From a checkpoint of a small mixture-of-experts model trained on Wikipedia: 8 layers, 302M tokens.
Below are experts of layer 4 (counted from 0) of a mixture-of-experts language model. Rows are named gate (a neuron's input weights, with its number), up (a neuron's input weights, with its number), down (a neuron's output weights, with its number) and show model dimensions 0-255. Each number is 500 + 40 x the weight over its row's rms, rounded and kept within 0 to 999. Numbers have three digits each.
Before each expert's rows: a language model's description of what the expert responds to; "comes after" lists some tokens at least twice as common just before its tokens as in all text. This comes from a sample of Wikipedia text that the model never trained on. Tokens count by the router's weight.

# expert 36
Direction words like north, south, eastern, central, and hyphens or en dashes in place names, scores and highway tables.
comes after: "the ", "-", "–", "north ", "south ", "west "
gate0:486467467529500525474519479550491432491568489491561516537413487536507508497466538510447475477475521425503500525526445535490508395465503542435532481433468489563490484490524501481539505511452489519508441435510528577498598519480538595520440504479482484476585476548501428475515518549547490495426458462499457486471499581467549525528509542440484514459495460481589560599543496517521512474500512497520484516486506484497577498537535505487529519548519472466486455480502500504442470450519458434494487502503568422482505546434482509485551495567535448460474529500520525503522478543578508556462377477512516567490536481497514474421494400461581454491475514537520486468440495523486483506495512582427471458481527476556538457547635478489522505485531547527511514559457492446475512467551431
up0:457526535527491529507526499559456486490504546483538512510477456563493531486429520495473512465478519510490549557469465530512509452496477597427499537409516536544465474488546555466480420526516464488533535516483497578512551478551565590509480535442489522501613422502491527483464550546521556416391517519522552472515534508424509455439471537460514514484535457454537497558495495541502517561444512522474442508555440488500583551491452486516510503525476470524502485483480559533485435520479512503427480531473469536537527504428557467503545423488486484526508530487538536497576457512577510573473476471490477545538521528491534451458431407497562470478505494502412528482426499490471517543429450512434515481531567476518475411507522435430486502427509549438469485522466489499487553480500452
down0:429520513520525519466495444514553499509441518500476488501591445559498564479515515514507447497512527595433499553462503561503539569575487499532497513541391546519533501523551539497486530481477486496517500488446479422496496542568604506492462492500552507526477485446505511475563469438495535530464441493520526480458558550432546427416500519479563550521488525533495512449483470528468514543492581537490461546495592510544504476444549578533461451456495457475483521524517498498468536511490480489517519567487499481557537516427517517490508442467478465518487506526544535499618540551564490486460500555511494510487425527554475490514499537624554497474477492573431587486515545499494465485541493551522455468457563436492514516499484502444492533514572527529497516413537513586488542455453453
gate1:489516504464429561535513535488546459542478530464469498511518495493581539543545497541505465441564477548514530466554491536476518460520451492544497496571536601464465511426515509529487497504482495399479503467426498498510540553569519502517522557444499509544480420603522503536491549546564480558441542490495574519524521504498410490593487491482470496508472535468469510476438499509567566560465461480429445473495556497497487527510512542506479535496462496483530516454529512471401455494462460577491468524566577491492527446417529536462546577480454472485479510408504474551542523504508408517579497484401507535547474541424528459534491526465564487507526523427502469467477519536433524500451456490496475495492497542497520577506466499565439513500503509441489452494522499541551481474488434
up1:465558430552500531474475554518471499500467498511519516580510498502466456525434499502422503525508501426572517476501496467467537543489416513482523475500435477562517481498493547479513497490459461551472529415464447484489479476503448478493417542507541554504502449497504533444479495522543543505552541508483503523552426586553459440514476514531509519500447475451502473505589569553455512485460591453487510446432493499499465544595399482558455482528472490496507477532503454498507546538560491513509546474471472520509517565434525537468502455513571557541521485500514553442488506504530513533487525478555504483455510512495502551534453471454558469470590513525566439499531451493544463510461554539488668446540481466462525391479397477501542542486513464504523458443493524474517550501494484
down1:541447525441506446466551436525492422489532489449507496496480493467543464556502473486538429543511460500532505460554453542505536534442497478539468474550538529526420474523505443491450491528590502452504491571502453497503502526464542451481533534505441501497546531485480590547542460427561548493560471489445498519497531466521446461507470546546465541499551466482493425497531519474517462555486485467499483459482540436454570520500560491461430539489556454526509512560516527469509546491422521485544468468441422509533486532537514425553527431501487536488484491480481474486504493565511496488507550476466572529575513563463466483534482508447478510532484549514497568487472493491541579528527421466469583492465572444526500526402548436417473509443542513530544469433423571504536550593486527

# expert 38
Pipes and digits deep in numeric stat rows of hockey and football tables, and final digits of years like 1995.
comes after: "0 ", "| ", "1 ", "199", "195", "2 "
gate1:461526472515449529499490491505528482530470520430496434507497490496533507521396522484454464499464533489392537538469525512522552496447438557506524528456541450481489523509551558469504526531458527549500491545545533553510571442443490525498506522554499492539543480526488474573509482554557519471534523480492475469434437502483553483549534469413546455511495483487442508534555540453555510466469508502489487477584546454574519456437565485482449468465542554466509454520475470504614570467478554513532476547428445558471421442529499523567415499533535508439527546548454524434509516457535488516562517506467544559484491465522516538421494539543486555525589517514503501529472513508577473490496534459533476515512390445508412587521511502510493520520496466500501594528485424524472523511479477
up1:512473527471535499440488515485507514468514450497444508445446577474484525519497467535477506503579561510541531568563461547455444527460477481434419492529474531483492515512405531493527470499517481496512516508475491520530537525487560509552536511432427512581618499402464523517565517475539504505531539543531488497454551442570381476493470561515429491468533460454488512598500486451468490461456566507541484473605468536513552488505480468455455475547445461461468507513492501485492477549562423494443454455541550433526482525509513477509488505502483482453416423485435401476514447547511537546448509491500469450488494457450453498452514452510476495477484476533526526501478472575489479498439441550503562517549571444527519490521511526510536462448530535482440530487521586502541468494485497
down1:511484594482418503467443472505436531535498465472472495490495476557485490482573553551520556408513526507463504495492466441497489465580429523415396503571462525407499498506484618551453402525520569513514490491487389437485568522513467463531471459489472437513507465485468559529494498506468476502512517492603457478483546484476475481495464512496505542477445616496540537492523493507520461532504518479587482510534505473518497555479502510496518514466492495519479456438512546456497507570451462523500510532555519482515429538473470484510498467515466480464411522637558485472456479521465502538573470544565539483537563512458459548410501481524534563472518490524441550502501484536482530510480510521509491463476535499497539496584482534479543479494533549485458461476482523512584485488535474
gate2:509452513541474490492498493555530503532543520545465448486477510418470550504515486485456503518552453495492449532554439440401494490510554578467563430477465488519530544545620519454526480546477536580446438510503477463559428493479505544453511482450475517451580527493517528508504488469426479570438531502440551529510506530538460485495522532560519552509443434562489542430496474383523516603567523450487539538585508434484526495437525436514481497533524560479444520548477523513505481475523478501473498552443537470507514510476542514496538483547501432536539518463536551554516444543495484416538415476449546558527463449501539467478451514512534496486528486479516499496508464465534499433563517428488464500492470469520497550484569510514468508448463476488488517475500471502464580403489518
up2:507506481436570526515487531526520517496478504499500478555513525556544476528466520498531467451473560511550526480464539556548478528523422490490440504511411495497450467446505497508521580455498538420543520492516556596471556457508443508491488528547429482484476504470463485546471481536586494426558511466582470436480517471510482508576446440463450439492465540489476508485510525554508475471443511557533501492443457547489451521526483537467479429458527478513509496448568494511552450554473554567573503532539486552509540530496402555532512509484508564436450434486454430484482533457583503592481545489499459444532577520496541523500539507485595485477563552448413521434522524475481478490501452553519518475514517516441511477557490512530515417523550551489514514500461474481475472601494510
down2:502448501494456458456498508521491486531501475524457430469451510490557470466495421504530492514528522522444507507405540502428507530519506526496518475472421481504516483577570499470521529426514531522507562483422557517501547479474523468485485503510502549472439557513487507477497435537546415479487481485507509558482519511574525509365420505488465483505486548487530555531579523440569568534517522494464503490516499511464485543529466459465488469502485512500457503470459489496484481468471491595459415384449458569563533551552527499497496463509528532523503489401525431528490482547568542559436483515531502495477519446418463395390489527484523489553504482449556475476494486517420474484506510552479513473502459543463498508575490431587489519515484469480525504541486530454532472503427577

# expert 31
Cell separators and entries in sports results tables and lists, such as events, countries, medal words (gold, bronze), scores and ranks.
comes after: "| ", ") ", " ", "m ", "kg ", "6"
gate1:527527517459492455535496510489544460509471486475508522499515438476512520505430470488539509508555557560568504537537546469482467429465508444496516439503560477482518510499552452537476562473513503487520544496507524501505515434438511487494441483495473512509626618502441471520509512533450468557437503508485502359502477496564492447556499499469537479477501555525494403462484483540461531463494441448488525497478463491492474539578511528528561499515484524531546458466520424509506518510388532528518477458488520398532505502574564493492415520532467514491487481465474486567508468454486510522530579547493499530551505504404494483508467510481515589514484480505512468601469547418474494438519590469517458482496551447539529520516492489482590499539480514586528552509499469461588530499483579
up1:540447563536535509490465483535500516507499419422547503447530456521489458463486503500475417516476540462471499475547478451404498422539514489448567403472447536462411459487526470490456490513504487459483579520507487532512493508431546492494527529469508528505514519444449507515511449448439458435517523490508486452508442483534481440477525544556453531510529491514523464531471497526481483470531451456568530493438499562585478540520517453517488548560398512465463497464540447478488501478490523515535504480460590456481574459547486531505478534534517518537428478479483515502498501428434488546426502485535450496523550511485487526461435468508470564539444541512469544465511497482437567591564527468437499440529497445533538426451591487514539433470499544562590565470516467457522472505453490
down1:431475479520491519473534523466533545545489446498487520494471497474503446538471542568535470558499496472507498530412495512564554486533510521547457476508447491464530540536538556563425481505582459502531489557559501497538556546489476463458436496474481541484470454554486526540449477435498498543596537526539470500475587460581533403492542415525481481561450517493559517492526520538468510512519563475475489542467546481415595448506470501525497515497486435477500477492498579516449427510516483412525495466491509525430503489484616495452521517545526397480536520566506486475545528557437500541511552482494443481505477456441550409522493465479428435478520513485495485529507457509457552417503458491437452496501477549497510531503515522545475520492482534406540566485503498457458490484536568
gate2:488489472493430488477457471523482527513458488457433457471521596553504484487485431484540522449467523491458510542521510502542511557528514440363502514447551528483534504435523577484598476552516502511513488471422502553453551538495575480542561473463518492481490503418483513465455502478483534520528460505468457507487459425444449491513508482481497503536499554510471486496451454479441475547568518481501437477513479532547538470518510524527548516480517483493496590423538492587490481529505551477575473500525573557526350504536490508596547480502439505501487479456487479499516458554544525514445461404446504558522468522492518550518557488445479474517496520460519519526518525490494485532456576374443491453569476503476518539558533452487514548462514504473533496471456463567500499460564507
up2:497495439541439516493476489426467437473480491509504462468458527509509590495462572477513499470576574497490532561568463478571532481468510550435528505497534513583445487494496541599543509506438531493479490468421515503487475486513457498513525497491496508585505502490460505507463530570464529490443492417423532455513450491454470499487521479504466493530506495496516520474533492537510465531543495521400456487464420489486488556495429555612526434468493512472471558409455459509503438483515621505507471525520495464478431445536537510562551538460499469479481533474489442497551501479482553590484512476463546543482458496474523427506562521499512525521500469462427470511521475463372533547510501433434495513561430493466551532584524544542454470488479549520458486485539552480485494523505469
down2:453523464404506484455450551476487495450523508463399485502517532513537366444442468439541485512563486413509549509530474527491513510580507454516467537503499523477454555466500490487525482487484574486492493489441449444524527502456519523554514444533517495518500534471495498533485477492430521470484548594548500555551467529490558502502500465492521485507492567441591471464527480577557481449553566465523514463467480523465497494455546528591583511593490456529528596504457478500533497492486549515450466545516436537448497530524508514479443515515467480489473496478545493532522486527573543485452477546476521541564476552576479586522524429512572502512509500463539600485535532485575446529504514511551505439455496502457531530500469539463527484504518541594542488482483579508467511488505423

# expert 63
Line breaks ending table rows, list items and headings, plus markdown table divider rows like |---|---|.
comes after: "|", ")", ".", "==", ";", "information"
gate1:493489512504536497461521520404502497474493435477452446540472478503553566494459556453503518520509478498478366530519638531502491504540473502516542546514484468479501504441507417427511552509506579450549451469474489558483523471435486476494516506492492521490482518517482499563510505507544516501415474484544482494552440488467507392557513496496421451522468505497512469485523502545511474474535497535497547488484476531450459454557536527449536527582589501465468490486558539497536467576525503523477599544459505532492386525535460536535454570484519476488496518416423535529467520479445452527525504494431504506468499585536459527472500539497518532494465515514484523580478513504461485484497542525374473462442458526470466519493555442475480484463503569486426486458523526433482479450574486
up1:540426532467489556540469472489503505503504592506454470492460425531606483517491526523463512529531527578519545495551491519445446452449506455465454517465516490476478499483466445499457456517457511480399426477539508520468479508550523478498543502519479466479520491556492534433465471455500531567431512505482557443501494531502508469482482459524368463478529470451466495532565464504541435481506497563514364428509505506517520461462459554477495488536474543524535544507566483487533496489514433548456466510459470511510500499547503616529378540500492483487472539448501580512563462508485461483473518476483485551520604482508565474455479477507496541489511488511520454549414498480446514495509451536436386495408411467433526495482490483532516498524473545536487510497469530472520456521524488
down1:537492488506527468450522525433500548455521575518547450532475575453510472504506480511537437496539489495475529571571492446526505513527497473557546430533500500572547539432497551467502466462512487512525447541498476553448467499481439506497521470548494503520546483431533492454392495505490523524504487504420507404529554532419570494521607560479554443490477541487439527467553509564474460539503539567494452452442530477518504506513486479611497505486488588489499567492511485466528454536481512544513484515513447471449529537527506515508520534533509490527527462528534484474440466519535535542598486510451492569493535521479485451472508516471446492584543488472519480448550519482469428570490514476525509472557493511590391520445532534405468495443545529485476489422562423459518524484506497
gate2:434492492545488564525493466522501521541587489522485528460509514507551497558502502497503522546495483466492559491536437545553536518462532507506505580501521498535527485563487507548513504553515469542532493518445555485544466514589547528537516539475471546472521499498446443361544447509508485457558495562475519454452524502478482571464425533574601480446483447533541498497450600572583535447514504500469491518563569476470508606535513527506481421537504490530479469494501543499492482452445412440429508522572502556487530512519548414562507451538446478556481502531520527510442495511555472530551484528526501533502490423527500493561451495467516526542465496546459477458531498551534569538516484549456570551528545472526534507451480524535507551463478492420590472506517493543507504513475524
up2:436541467557456500454530492519496476495534546449462504530396567544534512497476468483507596567567538486519490531506463471492507569484554506500569516482590516495535531533421517504486526513556526497495463454518520575516438483581498491532467553484501522455478492417484408481480523537516534413452487502563497521497471469445540479489442481475453450477506446451529454528458530510546494412545465501507537563535477486475518502470480470476526457459531480487483414511556610522502477503456436496453505582502430505500494494500480465605479446511545553569484502517508528458447448490462500538503472457475470479472488481441483482477527447496488517504571566510481529458466526514497484566461452536471565593528513506557436442457514431533520522468490518394553496479513464540571564490498473
down2:483445545478490534467473502467520507539531498513620462470500500443464481538485506531457466522501508588516552477481471523491503563551497466539480546484511522514389528524481459480489492520575519474468502558469605477511569581524462493507461490409491509457469462458420519453461503500472472527548579526481481428509567505528530491522538479485542513510489476481467556560517555477538538425481468564540521475533554495503506478517518536492552530519515565546527472466507517511484475550534464469588500529530474528445533500553540495406576577470473542469529471436569518560513482410510471530557432406535495525482503488545508462530521450441465463520496410483493510437522427505462512497465474501520545493516507413569568502461516548451563519557472463488512513535492496519440519399534487

# expert 4
US state and city names (Carolina, Texas, York, States after United) and table pipes after win/loss scores in sports schedules.
comes after: "United ", ", ", "–", "0 ", ") ", "."
gate1:452472468462523542490422532508571466493502523559548485539540492440485496553590433489468476504390480466565516477461490561534532513496499470420539452513474463505463563566451443495534453479540451515444417492512516511576475548475519499487580500444475476516547459520524479460437556471466478494476448483487503507419577508509458542482454530516525497432506499565490502491551512545516521553510531538566540518498458410454579508522534569498514530473503518560507478494503518445443526484552511495454429552509578507527504478542580506488441495505489513488538455504590540442442595488520469524527572429498490482505513510518542551545486475485411494486471507523536466505499519468461494461519530471461432487519484471533466464529506524510478561472405524536546472499470554398556478573475499
up1:500524500496499489457498498503477515498534448446531486485522492537563568428466495426497440506535490507558452552534521525506472515511511528541542519527478483499482502517518532457533534507452531499510500471458467500367496486407510509443401513532514534505446501501469495489564438499509493484503482542484465536547484552497525430568453427429501465546567473499521527508461457478493543449529488505419439432508473499478430467456478512455524463490522466497564473516483557498498472469464439492471516425483514514531431498432391518501525447551505473463456482489477501525517518443461507490493421550432514486471451514476471449451599503490506523511499447477474477549545401489522486557520518516487468465462436533496538611502388429542533489533507474445467515449547464592532484374508479
down1:452484520459542438472504479462579479597565490574450533488536529485572496480440488501504475590477527515532550525455551444462522566482494514509530439532479473500459453473530487482583515502470493513540490456521489500465521452505550468479465565472557483588529467564473541472448494471544498556535557504483496460548509543554516486522514541525503493495401470453573470508538529503514533521474443520461549446490486531509554462521515531497577475479552549547442530551528528454502536476483498490511494442582460477463461497449547554523401492435494501430478519492552511474429473493476608504435530556505527512559481480475500487528482503526460390505423453491462507489516485527498529638526494515499559548530483488463492442508499496535492568565414478563552473454524476526465494454482506
gate2:496526508532485557528490483441454468541502512529540483554550481515436506629426477490506495515462471572516429449496472536521504500459491454514443526475417475537514498474466558406515526538556608506529450525528523497464469491515518541448493490481391578505524536519500534450518358520474495484531527514503499491423449510494522424498407472560485514485478476569535560499512475457439507471514605484540518501528457521488445522517538538500572465501525495463462509540459557503487528396483463471539491546512562454515464524509496475499496500468505477543512537497501501503508448482542533479589542500462483511534506442440529518510414429457552509464531531471477531449504532508540516499515488516453455512571545532495503576519453525512464527550389481415533491501473491457497470450505565
up2:503470451505523505451457498527482456486526498483538514394493508487511543478539511575485508493537551461393561468474494560517500558530518483427547545529489533519472532500500460567509495496410453519503501466512410525470548536514533474576525489540497457578436525525460502579515496518538484483455521442501474527492509452506500596447521499516502508525606439478468444526436538544499498456463490521556443467561551487541555494522494469518447470510584457498470477479598451530484505474528425553515492490549438498527586459485509515517453469520473557547459416493539525515484519463535523601487425483503520443471436504569527513474522527532543550538524446531511429454477495482509491528567445554546557569488496460478558541547556512458536436478568499531517523444495458521533529535526501
down2:483624545459530508487441559458504558490434455451491466561517529533546496476540458484457501476448525504520541511498528582474455567539494537496446531508522454491512504480538566472535544508500557550456491446505452528553491490442560486461499520473511560488445509496467564443483521490547461445460559543538451548465469499476631523465477489584451505494461487496555481546435501435542536409537471447508542510488544475472440507453520587512529456531533495549510478484506558521520565517482529489573473515472518487539398474480569506523523492537526479457472554452487488493548512525493474572497515447512516482510462503494473533501519567487534470505589536423485521394487505474485569550418453479563488500482484491486463553561427478487599507505583475490518497491548477491462523498519475

# expert 39
Pipe separators and header words in election, sports and succession tables, such as Candidate, Votes, Apps, Goals, Preceded by.
comes after: "| ", " ", "Party ", "medal ", "- ", "1 "
gate2:545612503453485478523467427508454456508510469494510540496510468495532465477484540450549551485438500497481487505508484490553561507473543543519524606467441487558439491549512420527508469438488578564505506527528486439522531564493535570491548454503441483578524454471475534546489514559540493559547515518481523509528503497497509493528532496475513519529486539478523551550466449486538545484445516529495527510568527522483514518510484390552418513496483557448487489518429511479455443510553539537535524494544534437484507515533525541455511452500512445452482527510589529462494566506547478517480460533469540519527512519493449553548505521478586566475518511411553515490542397533583535472514540479509465505487549507406545496533509485451464533464561469562560594412498459433510535527462434
up2:417505449557513495536464505581570449510481520495484537525554526462484502503448578501479384508525553485473552464456611533416501503503454468543554494537498542480490517496621451450488468503502527427489527480484523530538543421487510493432485464521564455512526500532421515541484428503428544459504438570537464577473510452469451514506467546499530544526568486569456530599510543510487461481501504485456549509506458483489541467526549520585594507481478494417506492527473501477562455550525440492522515518519507522532525451504442494493523549528402502498521512481575510486539500507490475475452467534547437473506463535580519537513501494487482491547516524471475492492453535501482488443582547500507464506569468434519474484509456454525487489471560494495550464506488532504491379493468460
down2:467597512569432560503521513517457472455485506460499493503534495531424522561535493526478489503586426525547469579463520604579525482541563527532431497435482501521434536499511564470527458497525490564506461475447510455526480496507579456473455490473513507468510514526530528508549484521462462509485503515511493492427422427518458536468532485520433519505497387485474506490452512508483444483541429513551504547530484542505515512484492452484481499578474536512478559471460483482497548485422551474538511538471402456531550452442501535514572478504538495572406580450508518497511543538606475501556533501429469477455472510548518482521461506551547581550471481509485542484525489547555436553520514469485534478480504532476521527484491478462490497433516535465543548488464522553539494560512606
gate3:549482397525476559474466489541523509481495551494594537492495559451413545466503523445485444483399457531486554511519492511540491539453405556561535504511459524535487519520479506493462555516418467595512585496583483438543532507512475476501511472487465587525475545448579542490503544590478460537515508504498553460452519500566428510456502458456472506492486550521505584523549533518520496529467532463530482569505500559497467483539493415510515523511573534460488585509485449454553513478516455455499484538429515461574479504525524475498473496528489505481453572466482510570516513482523542451563480538491429507517474508493415496433499475513437480440493508505513512510520478582556531569516543471546568486534515539511535479470548434454557446495441484484464530499513514482539515463457558
up3:477509471497467498450565505491492575545527425434469525403518498494506514475577510487522501452532561496514517517532542504493556522479517503490470453489568462447508463519401590457491458560478476541434492508436441534463443480482509515498523494497468501539481471388454486548532532483560529491531449497485454480495516492537505563421513510558481500514480479522485439556451482478554494493467505459501466483518548435549465464496495522481455486537499495619481530544448442546503496535538523423433484476546485556529547430548543526535534474505559468581486461495493484421619499535503448466446487533481533468511489546479509434508507511481467502424550487495510487474520463514409435458482536446534527490552563501396476545505453546514529511523574485574409501503542482525515499451451519
down3:471488474469474473504518497490524467528507463529529561540487488533487521490470442508520532500528527539562470470454515476478471500444489509513431501521511485446450499553514527547486467555520525501468452563490478556458516451480484459530528496509459546555517474512509555595429462540522605469461500515550562481431528444549520443503457477495553461550490543474509525452498507557493543550456505560507530491478484531534500433394490415464514555481481541489470516565522536439475572431487500489452529581544440546525499463492349503453554486537544459480565459520463503432456507476413412504476432538492546493507559547485570501542556538505492504469433477525498535441510511465467407464471585509523493439472455453460462466451489528520474442486435597497512519501491515539520482522522486

# expert 8
Pipes, semicolons and score digits in football stats tables and match results, plus diacritic letters like š, ž, č in Slavic names.
comes after: "0 ", "| ", " ", "–", "1 ", "; "
gate1:475503478492487452514515476459579431504472497464495521482455492476412517520517497530570500561541492485477448547508517499517486564451524416440442517443463597546526533482515484556488516476480479421508513426491554507501523520492481439514459533469485494501505559546466527497466562446463497512568474521439538583472462559529492567514564494474505534488472552519527475521488474453490506521480491468459492453554519486504484511465515537474390429526561547501503463561553544510440480482517533421541461520501557448491539543602494496480532475486463522474485554540475519539477490438463531522486504433511565501466440508456462535409457508508499527432533431490430477530484493519564514544467645488461544519493493425496456532494561528477479509483531538526496454472409524385466468549472471
up1:485489518524524482554535490554428475542498527534530561530527566509582477518491409498509597491472523463482437462521437470517439463507457586491509503477506458482469496510512441517491496478436515396458466531524490496509489488451445588402536480527474496524433475482466446530500483471451490534464550469532508515474406527465467493471454476429484408481538514471465532562514543495464459434546485465494534518431461492443488506480438437534517572539499513540525509424519461538556504516508541630512479507463507493496519460466526623521518586507560449482471561480475521481464517535495468467513499624523465477568509553561450515518572507464490509484558492466527518516577510442495494481484448502520526540542496540461554533499496497515427519546510535551483533498543511471479453527477518
down1:493488488462490543409453514486495492550512468478533493355487479492499457488445474504473494490484488495508486559592576541479519502448486471509504562519504559481476525546561478504496495480467529544501526461525505569534587501558508517489459550502504451543506489466499570511481480529515529551516520538541517452469459584488462433508463444454544418520448489537479475463435607492501432481505520538493524487569447510453471491464524475501436435510445476540422519468457551491529510481518544425477525456511489528485453512510532473583570498473571484527466524495564526561485505512454470438431455425536575547509543524495528510439545499426424488543491552461475449508491451422461480474485537524445474525564570528482538494532556458463492512462460517533523419455508494479574532436450481
gate2:513510390492462491511465569478451524479513522476477547506498491386528546486505467459531485486462482469521522494521477450563489472547480492516431508479487546480485571487504606442470493572444439579508506416510465466500500469544525412505472518488445614461459543570522493504532522454487516505506558452524470535485509502536482406490459480510486441469571531509463521507515445525442486563582511520452490445466490507508495477540510521462468456482506505449450459456497487501512456507543485552515480477465496546495453494502439531437458547593441504505500509474521487543476470498492502444513513463503445502426480467491471477495411531514435530444520493543544492577459561520503567525600533439373464487553527558519501545510543493406497498531560464459465484468483458485536562492517452
up2:540486470477524474514475507533510527545500419477374502501536483426511544436479543439494480554518507533459515481508532530504466558505518493466432525474460529431544543565447566446479450495487505443513486401526521469463476490519500454498471555523444561474462488509540494481474461479608520435490486476548491540545530564493403461546487485491551473505497538480514517524501515536533522539509516503514483477504442478498474536482590528444462415476456466483463539514553496463490489489516478506454499459520487537516455506498481479528449550510562539537548431582510495466474507430532510461520467477487512379532526477523464405507513522496444510443482420491490518579494506496489562465579585530441488473542458496517554572421595432538519507518503425447536511471465406486530504517527480
down2:540519515495472472475489479584521537509491517464503495439527524431499518490483543450511526443509499528505496506429452517464504490510501524590501495543526554455514460494535466552532520506428465505529545500533478517472529499446546417476479391463469528530451583465477483556490544580547458502507451463509468445501530488523505489514507493541490433585496486492528481463469568452526513500545433468505442555510511539454531520514463477537554555390513482562427574421560522571428513449486534553533470551553536535494566553468547508522503497491549522550518470480477536473535521434512542489499502518462516418481503548450509453522601553548512441467548518547482539526554496542526472460449534557478477586557523570440551531532487514563466499500504489489459450539446552505560421518448476